config = dict(
    balance_bias=True,
    lr_router=0.00107,
    tie_embeddings='early',
    optimizer='soap_variant',
    beta1=0.95,
    dataset='wikipedia_en',
)
Below are experts of layer 10 (counted from 0) of a mixture-of-experts language model. Rows are named router (the router's row for the expert) and show model dimensions 0-223. Each number is 128 + 32 x the weight over its row's rms, rounded and kept within 0 to 255. Numbers have three digits each.
After each expert's rows: "mostly gets" lists some tokens that are sent to it at least half of the time; "comes before" lists some tokens at least twice as common just after its tokens as in all text. This comes from a sample of Wikipedia text that the model never trained on. Tokens count by the router's weight.

# expert 1
router:070127158139129163124136071145125137109104107112134157131124136153097098170088121046155101107173123132106145114079098097116119209130108092116143165126153077097141068109100133097107148129107122135124145143105117086136169113150149157092157160176145146170182123091096134152076143059146131114153056122114122063081103125125124158085047144127104190164151075106083121118117092162115082133132146165138130144134088133088120081125138115144133242117074187153093107122141129084158078169119076097074182078148121093171107127172146085122107102152061124112135075132148094105113154177157127129095106097145131039181095136143127180122143166108143150118184108145102088148150121139167095084100
mostly gets: ".\n\n", " |\n", "==", ")\n", "\n\n", "\n"
comes before: "-", "|", "==", "===", "The", "In"

# expert 9
router:080125142193109088104103110129135171121142155148186077133186084118077073131172114092097137128142087081135175153131164121130147114152085145142099120113156109105126081154133228100098139121141111112125124148162115111146120101080171116095108189094107154116152158134150142110118117142138101119109098105110094111077196154162132160132129137104134156149216125150054090123144119095118114148129110102071039147158045166087176093061182078168142186161121144094123153121148117063123127120130110163112140125100097088180134144181156087146125100128115186094141114092147115092113060127142124209130143154156054116128138146128145195149157143155177099134143114150123128074135116110131100070164
mostly gets: " Total", " Date", " Coordinates", " JPL", " Votes", " Preceded"
comes before: ":", " |", "==\n", " |\n", "\n", " ==\n"

# expert 2
router:123134080172168202128161076107155102100158164080119102149175152174131108096083135127178111112145134118068124129128135149133118117132152155177155121107142100137107120164101102134193145098120105108102077128124120157113190084146145156084143162091132097093186161168064162165103149104097124064129115093161116098076125141150114142091126108060118162175208102152121149136087102111135179180122130171119109095112126085121085148141097158157141196159128136123100146128167155107089091152057106161091155151141161120126074159175068073123128126135111160076094096143155052109147082099154128127161123122122158100154135118161102137055133134130196160092122052161137114158108173181197133083134
mostly gets: " University", " States", " York", " United", " California", " Japan"
comes before: ",", "\n", ".", " and", ".\n\n", " ("

# expert 10
router:132108124180175121176189049129166121112073146094145148149080155124079110141163173080143151147176122135085118130185135105111068152150133162169164135106160100118118151117090104132117143158123098151090148055059140187069103142137150119056101191141138150147150178132108142104125144110162112007129128111070103096123140101110150195148063158136149149127147073067136138171109119141143137153143052143121121125152143127099106127104157105112162149202122147115105130135154195091138154132120072123141150106123079085133127114106117086175152166141129145146102127097184086109121121157185077154062089115113143133133118157178144187122146109108136115142103081134140091094156125144145194092154
mostly gets: " ", " −", " £", " $", "_{", " #"
comes before: "201", "1", "200", "2", "0", "202"

# expert 3
router:045124116152104117127127080107106094119094081166135139158128152072097025117078126087104074088144090180151134096119118132103083150159124076110181117135156126167101049114142115105150106173141080116054091121116144159094127122110137133111097101083083127134164177114106161151127101090169137058123096122126072107124118086128143151109112085048110228135178101092137131128208147199100144111067073118070090130135114130071089138127152082146124136146118152130110126152121153120101119144139107143115105112137105091138096140172130101183094108146113111119065102106119102134134120093172143163128105158135095100111127136141102141144190140140104139056178106131142097153124062083160117107188
mostly gets: " took", " had", " began", " received", " went", " has"
comes before: " the", " a", " to", " his", " in", " on"

# expert 8
router:093098057141122132179134035157114072148117116169153172183183148101082130159093114099112118148138134196102149180155141103187114147145131129142149109139120123175171089155175129116166100169190124128147117126081185139073108087125147086126142174098123164133140168151135134181084113082098089064174134101114100047055109179118097112127080153103115141181151104129129124140107120135106147100155094115152125122138160116083165121132161119177123196108122140175162153134178183080158134169149086111140187166104105155081170183097144075164144197146140130123109090166119161111117120149181095130114118129153097100098134147123165166086109125104088139108131121151129043129129154178137161118096
mostly gets: "202", "201", "199", "198", "196", "200"
comes before: " |", ".", "–", "5", "7", "6"

# expert 7
router:096127170089132154166154057161138152098082112155123149158129147133073124142121170149125109121169113135118128182066161124119092132133157093131116094088166119148158078077088143075243176137106117120066150135145089176093115126155136128147152139123208103130169192190089112115141094113142082117104148144126112076129092130100129139141097157151117113127209139157121160146088123093057111168150080136118138098107136091081128136147066081130113145180147136085137140054119135070108125131085128118124153079122096101130076156151126099144129160112110176113101118108174093079111100132151168179119153185141166079111080135165152132131112109130140127088224109171123099150166107165161199106137
mostly gets: "In", " In", "On", "born", " throughout", " in"
comes before: " ", " the", " January", " New", " March", " July"

# expert 12
router:074212140130167151201153129120098137155106120163140109134124113141138053104166128084143181149161141149108127127130180110144169143094113133121165128118189103156087148114065131061165128080154123090059077137098116114135166104127143095127162110106115135118159164190141131186131114054103152077135134097161119094120134118080103181120137091123123138117117091149087132105120064141080121165092145187163108125069144142081146129108132092130141183145134178132108103142115172112062076162109070141141129144159121095081135146142080112125191167134096118126121126153159120026138179120117198209084159156131064107112155135096104122134141154170104141141168135063129128130116163164077130092150
mostly gets: " where", " which", " However", " when", " because", " what"
comes before: " The", " the", " he", ",", " In", " He"

# expert 0
router:091133101087100173172124137131093088132105140108136163145186135093113084105120136100180107170195072144141114170121107167143136111103136073112157034095184114153153076127125101158139139075090120120101072104078107103066109104152138107118200182130154141096197194126205136150199091082139121077085143100158115109131101141079120142096129139169147160135131119107096147102180116115120106142131127187122120105077117111061108164129156098122142129190135176107148094109110142086088052112105091112101178107169078051147159144096156097145077122146120124102118109127098105078125119174101139123076081151136114118110137130132169145153149154117129170095149137137146120099175076104178180146115
mostly gets: "°N", "°W", " ft", " sq", " mi", "%"
comes before: " ", " +", " (", " —", " −", " ."